{"router_score": "sigmoid", "normalize_top_k": true, "balance_loss": 0.0172, "router_cosine_scale": 10.0, "z_loss": 0.0001, "train_tokens": 404100000}
Below are experts of layer 7 (counted from 0) of a mixture-of-experts language model. Rows are named gate (a neuron's input weights, with its number), up (a neuron's input weights, with its number) and show model dimensions 0-255. Each number is 200 + 30 x the weight over its row's rms, rounded and kept within 0 to 999.
Before each expert's rows: "comes after" lists some tokens at least twice as common just before its tokens as in all text; "mostly gets" lists some tokens that are sent to it at least half of the time. This comes from a sample of Wikipedia text that the model never trained on. Tokens count by the router's weight.

# expert 28
comes after: " ", " M", " h", " m", ")", " b"
mostly gets: " La", " la", " tr", " gr", " km", " wh"
gate0,197,158,162,176,194,191,223,127,191,199,194,131,203,280,279,163,205,201,152,239,235,171,178,229,192,163,202,201,198,225,197,170,213,192,178,228,239,207,213,191,238,202,187,223,207,191,174,233,207,226,218,209,221,228,160,172,215,169,263,216,200,204,161,213,165,165,200,168,176,259,166,198,236,254,198,200,173,174,190,144,173,171,208,210,178,183,261,177,223,189,201,197,214,206,170,163,149,225,176,164,232,212,211,231,220,245,210,219,161,235,160,207,169,203,254,189,254,175,180,190,222,163,139,177,153,196,167,219,233,202,219,219,133,237,212,195,171,146,166,214,188,187,211,190,213,183,202,172,235,199,175,186,169,209,238,152,215,232,194,192,184,197,189,221,204,205,227,187,166,212,160,173,175,224,201,177,209,142,236,197,203,145,150,218,131,164,197,227,191,173,176,208,230,171,112,175,227,167,208,216,205,171,195,154,117,195,209,264,228,248,216,201,154,207,221,213,183,211,173,216,171,171,172,201,188,207,192,185,192,244,220,215,230,181,162,165,199,153,216,214,248,225,233,211,271,156,183,174,209,159,232,224,222,216,196,231
up0,233,223,241,184,223,220,172,192,178,216,195,212,228,177,196,175,165,218,178,215,189,176,224,255,166,225,202,177,148,185,180,202,180,274,186,169,218,184,194,180,187,253,156,215,176,198,199,197,238,184,215,165,220,218,270,187,172,150,197,190,206,168,252,259,189,219,252,257,216,204,195,192,199,162,176,179,181,217,176,222,155,233,214,224,155,196,203,252,205,198,164,146,239,201,252,218,222,194,213,163,164,216,253,218,211,180,186,182,182,211,165,181,210,242,194,209,289,169,207,201,199,257,216,223,213,192,208,146,210,164,201,167,186,167,186,176,238,228,196,250,168,230,188,210,195,192,235,213,269,207,186,220,255,203,179,167,230,156,207,209,199,214,200,217,204,231,262,176,192,206,157,201,202,168,281,198,202,222,129,179,223,138,159,205,225,218,206,210,215,180,175,194,201,170,258,228,123,205,228,249,234,216,186,218,250,224,184,172,169,191,168,218,167,215,205,233,158,175,226,188,225,210,216,244,211,240,215,217,173,242,137,232,200,207,268,181,195,188,237,205,188,210,204,190,288,189,189,240,140,244,181,209,206,214,180,201

# expert 10
comes after: "\n", ")", "\"", " 0", " 1", " 2"
mostly gets: " which", " who", " that", " where", " while", " when"
gate1,176,167,216,211,199,237,140,177,254,205,183,213,144,218,246,189,243,151,155,200,200,168,175,207,205,255,237,198,226,193,219,206,195,193,177,237,183,202,209,194,189,153,202,245,184,187,201,204,169,216,170,161,186,229,194,153,200,262,181,225,180,157,216,208,182,145,207,196,227,192,159,206,198,233,216,169,183,221,163,187,202,178,151,197,216,187,207,193,184,197,241,185,244,211,182,179,201,180,195,226,151,239,186,170,217,216,118,137,229,189,209,159,204,227,124,156,239,205,203,255,234,159,263,198,149,194,236,189,222,162,197,111,147,186,187,181,179,168,245,177,159,207,235,196,176,206,243,181,214,178,193,208,128,217,197,228,176,206,193,198,186,209,203,206,217,225,171,175,221,191,204,170,162,191,240,212,193,256,198,142,195,162,172,223,216,210,211,131,162,222,193,169,198,231,159,190,193,173,196,214,110,199,182,182,181,151,177,209,170,224,244,139,218,188,223,132,277,190,177,221,193,249,222,196,224,227,219,272,214,156,208,216,187,199,231,207,148,181,154,202,201,219,180,212,210,226,206,201,236,178,226,175,190,177,219,203
up1,207,193,175,150,176,216,226,220,183,244,120,213,257,180,203,182,200,233,215,212,242,162,220,149,220,196,236,184,158,195,185,236,196,201,221,221,184,192,222,235,199,205,147,171,178,203,183,216,238,239,223,195,218,209,195,237,171,178,208,208,226,216,196,181,194,172,212,185,185,158,187,195,209,170,240,248,188,221,240,218,125,211,155,190,230,214,227,232,153,173,231,182,193,187,228,201,212,140,245,199,251,191,174,213,174,201,180,169,193,167,209,213,168,250,149,209,214,204,221,193,217,172,164,173,222,162,234,211,191,296,206,210,196,202,208,252,188,275,217,200,192,246,234,202,166,192,189,251,164,218,193,221,209,196,201,210,210,237,255,175,184,170,195,217,191,179,236,257,187,217,220,228,243,184,224,193,171,237,222,166,154,201,212,137,208,228,206,218,197,262,171,212,212,214,245,222,207,225,211,159,224,221,180,179,199,184,184,215,163,201,135,173,151,236,258,195,191,161,157,190,244,253,188,233,146,166,246,168,212,210,242,188,198,235,173,217,123,229,262,170,216,182,178,199,162,195,245,176,189,194,285,191,173,212,141,202

# expert 12
comes after: " 19", " 18", "20", " (19", "–20", "–19"
mostly gets: " 2010", " 2002", " 2018", " 2017", " south", " 2003"
gate0,224,226,196,164,193,149,241,177,186,227,171,132,205,272,240,176,191,178,152,199,227,254,173,199,233,170,187,191,228,227,164,227,204,155,182,249,265,223,158,213,210,196,204,199,155,143,199,215,210,217,207,168,207,167,159,156,212,184,226,187,165,185,185,203,208,189,258,159,209,200,175,202,213,258,209,230,220,176,227,190,184,162,245,213,227,228,230,159,178,196,227,173,182,182,121,147,179,211,207,213,206,200,225,202,214,191,230,173,228,244,177,195,228,237,163,189,236,160,182,209,204,251,189,212,109,167,176,238,232,181,186,226,191,203,183,207,168,175,221,258,155,189,204,198,184,147,205,181,204,196,169,215,213,174,197,196,193,211,185,217,176,164,204,236,197,213,223,222,183,171,168,162,185,249,179,213,215,171,205,208,223,204,195,193,162,220,200,243,175,156,195,162,237,219,191,215,206,189,153,175,162,212,173,185,160,153,238,179,185,206,202,199,218,227,183,207,194,192,214,274,180,160,215,129,214,210,216,241,189,146,250,178,176,176,208,226,156,191,228,263,216,247,258,200,267,188,113,213,153,152,205,130,200,207,219,221
up0,198,206,267,186,248,283,188,224,174,190,253,180,257,207,156,201,208,176,197,195,178,200,197,230,169,136,257,207,180,193,216,181,222,245,210,210,225,241,163,137,164,209,170,199,180,192,204,162,148,218,233,185,181,173,202,196,161,194,213,151,169,164,209,238,191,219,265,217,194,200,193,247,255,176,181,234,142,211,214,229,173,169,216,172,211,242,154,223,227,210,165,214,166,210,213,204,211,153,219,129,218,173,221,158,260,174,201,212,160,166,145,173,222,215,188,186,239,194,177,240,176,232,235,198,187,179,199,142,192,189,164,207,193,210,167,148,229,227,178,201,260,261,197,239,198,175,203,229,210,217,233,234,192,239,161,207,204,154,181,187,239,154,229,177,226,158,198,182,229,240,196,175,223,194,189,163,229,268,217,212,236,187,195,187,175,229,232,232,144,161,178,178,209,193,184,187,165,196,165,224,163,216,202,246,214,185,206,196,197,146,224,249,174,174,235,192,141,196,200,168,166,184,223,240,185,165,227,192,177,269,175,188,222,216,177,196,203,199,200,234,185,268,197,219,268,212,221,241,190,210,193,197,185,240,179,211

# expert 8
comes after: "\n", "an", "n", " is", " as", "en"
mostly gets: " a", " an", " before", ").", "ni", " champion"
gate1,206,159,230,202,216,211,181,187,254,174,196,223,184,184,272,218,134,167,163,180,213,168,167,196,153,166,220,188,219,191,212,211,188,191,180,208,136,214,168,205,150,216,217,258,194,224,198,182,166,244,180,178,219,174,198,151,198,171,181,202,179,186,176,242,174,224,207,214,154,255,219,206,252,216,196,175,212,233,153,247,228,167,191,241,246,214,152,184,239,235,245,209,206,193,206,164,193,245,143,240,144,248,210,212,232,218,165,151,174,169,217,173,199,250,167,162,277,204,198,280,207,221,251,174,149,208,171,219,204,213,237,148,169,160,158,217,151,198,213,213,161,239,183,214,176,204,224,198,205,158,267,166,233,216,198,221,183,197,177,172,184,202,171,197,201,190,224,195,240,170,182,169,195,154,220,249,204,199,170,200,224,133,216,218,208,165,219,167,223,208,226,205,236,170,222,173,200,181,166,185,218,231,167,185,169,205,189,249,153,133,218,218,183,184,234,169,265,217,214,237,195,169,203,205,218,182,172,203,206,224,225,221,167,227,231,199,206,154,162,168,225,199,191,167,241,157,234,179,260,198,249,199,209,211,160,200
up1,243,250,187,222,193,235,171,196,237,166,163,194,255,171,207,213,170,262,232,231,252,160,190,181,186,163,236,139,224,199,181,209,190,213,186,257,207,238,229,245,197,185,156,178,212,201,176,227,176,223,193,193,185,221,224,223,144,175,197,126,246,190,174,223,184,168,247,180,180,178,142,207,179,252,226,197,190,192,193,197,218,217,208,215,221,231,219,191,131,228,245,218,185,232,196,201,273,218,175,190,210,218,235,192,191,215,262,172,230,161,160,205,219,201,150,191,180,186,207,186,149,234,244,216,209,194,232,262,214,230,225,202,201,201,209,233,192,215,245,200,236,277,204,219,204,230,175,249,233,249,188,149,181,198,177,167,187,250,236,252,178,171,227,176,226,151,207,177,200,242,229,174,218,204,194,179,197,132,174,127,229,234,204,185,189,247,224,208,182,205,232,177,236,232,170,208,189,189,232,205,251,273,206,201,232,214,167,196,201,186,181,242,209,226,242,199,153,207,196,211,228,173,143,202,181,205,243,228,176,209,239,167,204,207,148,200,174,212,214,173,234,218,197,224,183,185,200,144,228,243,242,164,199,176,167,240

# expert 35
comes after: " ", " |", " C", " f", " c", " F"
mostly gets: " imp", " dis", " Ab", " —", "ur", " you"
gate0,177,225,176,242,158,211,221,128,156,184,180,215,202,198,266,203,160,187,174,179,258,196,226,174,215,201,193,204,189,255,152,164,199,166,161,254,188,246,227,163,191,185,198,211,191,196,170,201,250,204,251,207,163,133,200,166,209,215,228,172,215,142,176,244,178,226,192,184,219,245,149,250,221,230,222,242,168,222,190,165,193,249,195,238,171,176,245,203,248,179,252,164,192,170,186,234,153,184,199,219,155,222,244,313,194,195,188,192,256,196,179,207,211,238,225,180,217,205,199,240,268,206,211,176,179,160,145,218,188,172,211,242,139,187,222,204,217,180,196,192,203,176,185,203,178,158,217,199,222,193,171,184,221,184,218,201,218,227,151,238,224,198,191,180,220,210,150,204,183,198,142,180,190,210,220,197,205,201,228,197,205,195,177,213,204,210,160,214,252,191,241,181,213,238,173,245,203,202,215,211,231,148,184,194,169,156,204,139,178,178,211,196,212,168,243,216,174,218,212,221,149,168,177,205,190,274,152,168,240,181,238,191,134,173,219,252,181,170,156,179,204,199,188,244,258,219,188,213,218,168,214,207,224,217,183,219
up0,195,178,241,238,235,232,207,209,251,159,232,231,172,177,162,211,161,201,202,162,210,187,161,224,161,218,245,233,146,171,224,182,233,206,224,201,166,240,205,125,185,196,179,226,190,224,195,170,194,139,208,239,142,220,207,166,176,179,210,164,243,163,201,227,178,196,219,230,218,188,158,231,213,194,218,233,188,200,204,210,215,192,201,203,198,220,222,272,191,172,212,239,158,207,237,220,208,189,228,163,182,188,214,204,238,209,200,219,151,177,142,157,226,286,217,239,286,208,211,261,215,212,181,249,207,154,249,191,177,165,209,189,197,234,158,140,196,221,140,218,243,196,216,237,178,166,198,217,264,210,221,211,212,199,179,235,218,239,234,249,236,177,245,173,229,161,243,179,185,200,166,214,178,185,210,221,200,226,202,165,205,166,181,206,209,208,154,220,177,178,176,191,225,181,196,159,114,132,202,231,171,194,187,267,219,213,195,203,199,138,207,224,181,196,199,171,160,167,218,157,165,196,214,230,201,196,209,198,214,232,196,177,196,197,253,150,200,196,211,228,224,250,227,186,274,173,245,206,192,195,171,243,214,176,181,192

# expert 31
comes after: "\n", " 19", " the", "20", " is", " (19"
mostly gets: " an", " An", " most", " Fa", " 2003", " 2011"
gate0,168,219,168,187,162,196,202,159,176,210,188,218,196,272,210,181,168,177,190,182,277,215,197,206,246,239,198,190,231,181,170,209,186,193,170,232,279,183,241,203,267,234,210,203,235,183,182,210,196,202,230,241,169,214,180,180,220,177,237,172,196,166,178,212,230,176,221,156,208,219,155,180,208,239,224,183,158,193,152,191,184,176,220,222,184,178,212,175,155,187,205,215,202,217,154,235,175,173,195,163,187,245,214,266,208,149,231,234,200,197,213,201,234,238,204,256,209,201,163,207,213,236,173,182,123,176,204,202,196,189,241,261,156,209,245,156,195,153,260,200,229,173,185,192,157,174,172,149,284,182,200,221,223,201,212,201,199,196,166,242,172,160,204,191,204,174,202,200,220,194,150,198,217,176,182,241,213,189,247,182,162,187,123,231,204,226,160,216,186,167,223,187,211,180,209,222,218,173,181,192,140,164,193,199,237,236,246,249,213,190,234,210,210,207,217,230,186,239,188,250,182,146,162,189,263,246,180,195,192,213,215,174,269,163,170,227,167,195,226,265,206,212,217,231,243,195,175,266,197,226,225,162,207,227,223,218
up0,213,184,280,236,203,225,193,148,229,116,221,154,218,216,173,165,181,177,186,202,198,207,176,228,152,245,215,178,153,202,252,182,172,234,177,204,165,226,192,204,229,244,175,169,230,165,259,150,194,185,200,151,177,189,195,212,196,199,157,181,211,168,251,196,220,168,299,242,215,182,177,200,294,186,188,155,158,196,185,168,148,202,224,203,197,196,177,207,162,150,232,188,216,206,214,186,208,145,197,169,193,174,196,229,201,162,220,190,176,200,154,167,213,228,223,223,295,189,190,208,176,230,209,231,170,192,191,164,212,168,198,219,176,212,194,157,224,185,186,199,226,198,159,176,201,229,166,168,249,222,204,176,233,168,172,172,203,151,197,225,230,166,253,164,220,175,240,183,182,240,172,177,154,217,280,174,187,219,194,156,269,194,157,145,199,197,212,175,210,159,174,192,171,208,188,199,169,186,181,247,178,206,149,198,220,245,199,197,175,151,230,255,187,153,201,199,182,199,197,207,193,216,196,218,214,175,242,149,180,214,227,203,200,199,213,183,207,236,191,184,178,210,226,199,235,178,232,218,189,236,156,243,243,175,191,234

# expert 49
comes after: "s", " S", " ", "c", " re", " dis"
mostly gets: "un", "mit", " San", "an", "ju", "in"
gate0,195,191,207,175,209,163,181,128,131,213,221,219,218,227,224,195,223,203,183,164,273,230,184,197,223,249,203,242,177,193,166,156,203,170,213,247,220,246,191,176,183,213,220,199,199,190,209,220,207,222,205,192,208,153,242,197,175,239,206,165,202,203,188,209,183,188,240,187,192,233,232,169,216,292,193,248,213,208,215,223,130,210,161,233,159,186,254,203,215,185,219,164,193,191,159,199,158,221,252,214,223,257,195,272,227,192,204,188,212,222,229,193,233,228,190,152,213,167,133,236,255,191,193,201,179,197,138,191,212,169,201,266,197,171,205,215,169,184,219,219,202,146,208,208,166,141,170,197,256,232,170,177,206,218,213,180,224,232,133,195,157,138,151,217,184,194,236,205,222,177,174,126,179,227,162,195,179,167,168,192,199,205,159,219,195,139,174,226,193,211,167,148,176,204,149,170,206,160,231,156,167,200,192,168,188,208,205,227,236,248,214,233,175,196,240,208,216,215,177,219,220,185,196,194,249,205,190,204,177,235,255,237,174,218,176,211,184,203,195,237,147,202,235,199,275,168,168,205,196,222,208,187,248,187,166,229
up0,153,209,264,176,188,255,209,204,276,167,175,165,233,179,184,210,177,195,215,179,194,203,199,232,145,223,198,224,181,196,211,221,196,233,173,190,218,225,157,165,212,198,159,215,224,170,245,155,170,162,201,203,180,209,197,148,221,147,193,197,189,112,226,238,191,155,242,232,179,180,171,223,214,199,182,225,201,221,182,165,185,211,169,228,224,259,202,213,246,220,172,225,159,186,261,177,200,186,237,170,185,221,239,230,230,177,170,166,187,190,165,176,201,200,165,164,202,205,145,190,169,257,208,236,178,255,230,167,227,188,176,256,185,222,248,196,232,194,203,223,242,232,217,209,274,238,207,218,308,208,201,250,199,189,193,188,201,168,226,156,220,150,184,195,273,174,266,182,258,194,186,214,216,221,192,170,223,198,227,186,234,186,180,135,209,212,227,189,166,208,170,168,216,231,152,186,151,195,193,197,203,175,194,224,218,236,205,191,160,192,152,187,181,205,226,242,135,203,198,213,234,200,220,232,215,192,205,207,195,184,189,217,212,221,242,208,196,188,198,198,199,242,214,194,266,189,245,259,179,247,171,258,210,190,201,218

# expert 40
comes after: ")", " |", ".", " =", "\"", "ia"
mostly gets: " (", " (19", "(", "′", " \"", " (1"
gate1,214,198,205,214,225,139,163,186,246,234,223,221,212,216,235,162,181,165,209,168,189,212,215,195,229,167,197,239,246,221,217,278,167,218,197,250,174,220,200,157,184,165,207,163,180,188,225,198,182,226,174,201,230,222,179,193,226,211,186,166,218,149,200,190,213,203,200,165,236,180,217,216,211,206,217,226,199,171,189,216,214,226,165,210,227,152,226,243,201,273,288,260,198,218,161,212,229,261,210,242,213,209,196,244,224,180,173,198,201,211,255,219,195,215,137,168,225,179,183,254,210,195,237,178,187,187,169,155,207,165,195,129,197,191,182,223,102,196,205,214,172,228,159,214,158,175,220,129,159,175,202,215,151,220,187,225,188,202,203,150,162,254,211,190,167,241,199,227,173,176,185,174,177,181,194,205,231,188,170,150,184,202,190,212,207,204,193,184,222,182,195,206,195,189,247,199,199,199,214,229,145,198,193,116,220,193,167,198,200,224,236,221,217,167,257,139,201,231,178,271,220,190,198,246,243,154,166,212,224,170,209,230,207,216,241,216,168,174,192,146,201,198,201,185,205,143,128,235,189,153,189,226,159,192,234,207
up1,230,187,157,237,162,230,183,211,199,191,124,231,256,210,160,223,202,239,182,166,221,203,260,171,220,225,191,185,181,214,182,197,155,244,197,198,193,223,254,270,156,214,156,229,198,235,174,223,175,246,151,194,234,202,176,272,203,156,151,204,253,178,206,233,168,240,203,213,155,179,180,191,160,187,267,215,202,184,232,206,206,212,184,134,223,214,200,220,117,226,241,208,178,198,195,186,221,199,158,180,275,189,225,217,224,182,233,207,205,144,239,224,198,202,167,177,256,213,180,187,185,245,216,200,208,166,223,198,215,280,244,226,207,194,169,242,168,212,178,178,196,222,217,178,212,200,137,239,167,237,190,172,205,169,190,194,186,181,250,181,202,211,196,178,206,158,218,224,150,234,200,197,213,171,190,215,142,215,209,192,205,213,236,208,241,248,216,231,189,211,173,225,219,235,230,189,177,220,213,157,197,230,171,208,199,215,187,196,167,236,227,223,207,202,208,221,161,181,156,237,259,199,159,193,177,176,207,211,197,234,266,218,217,210,234,221,118,162,234,159,171,177,237,192,156,187,207,153,191,220,258,209,214,173,188,180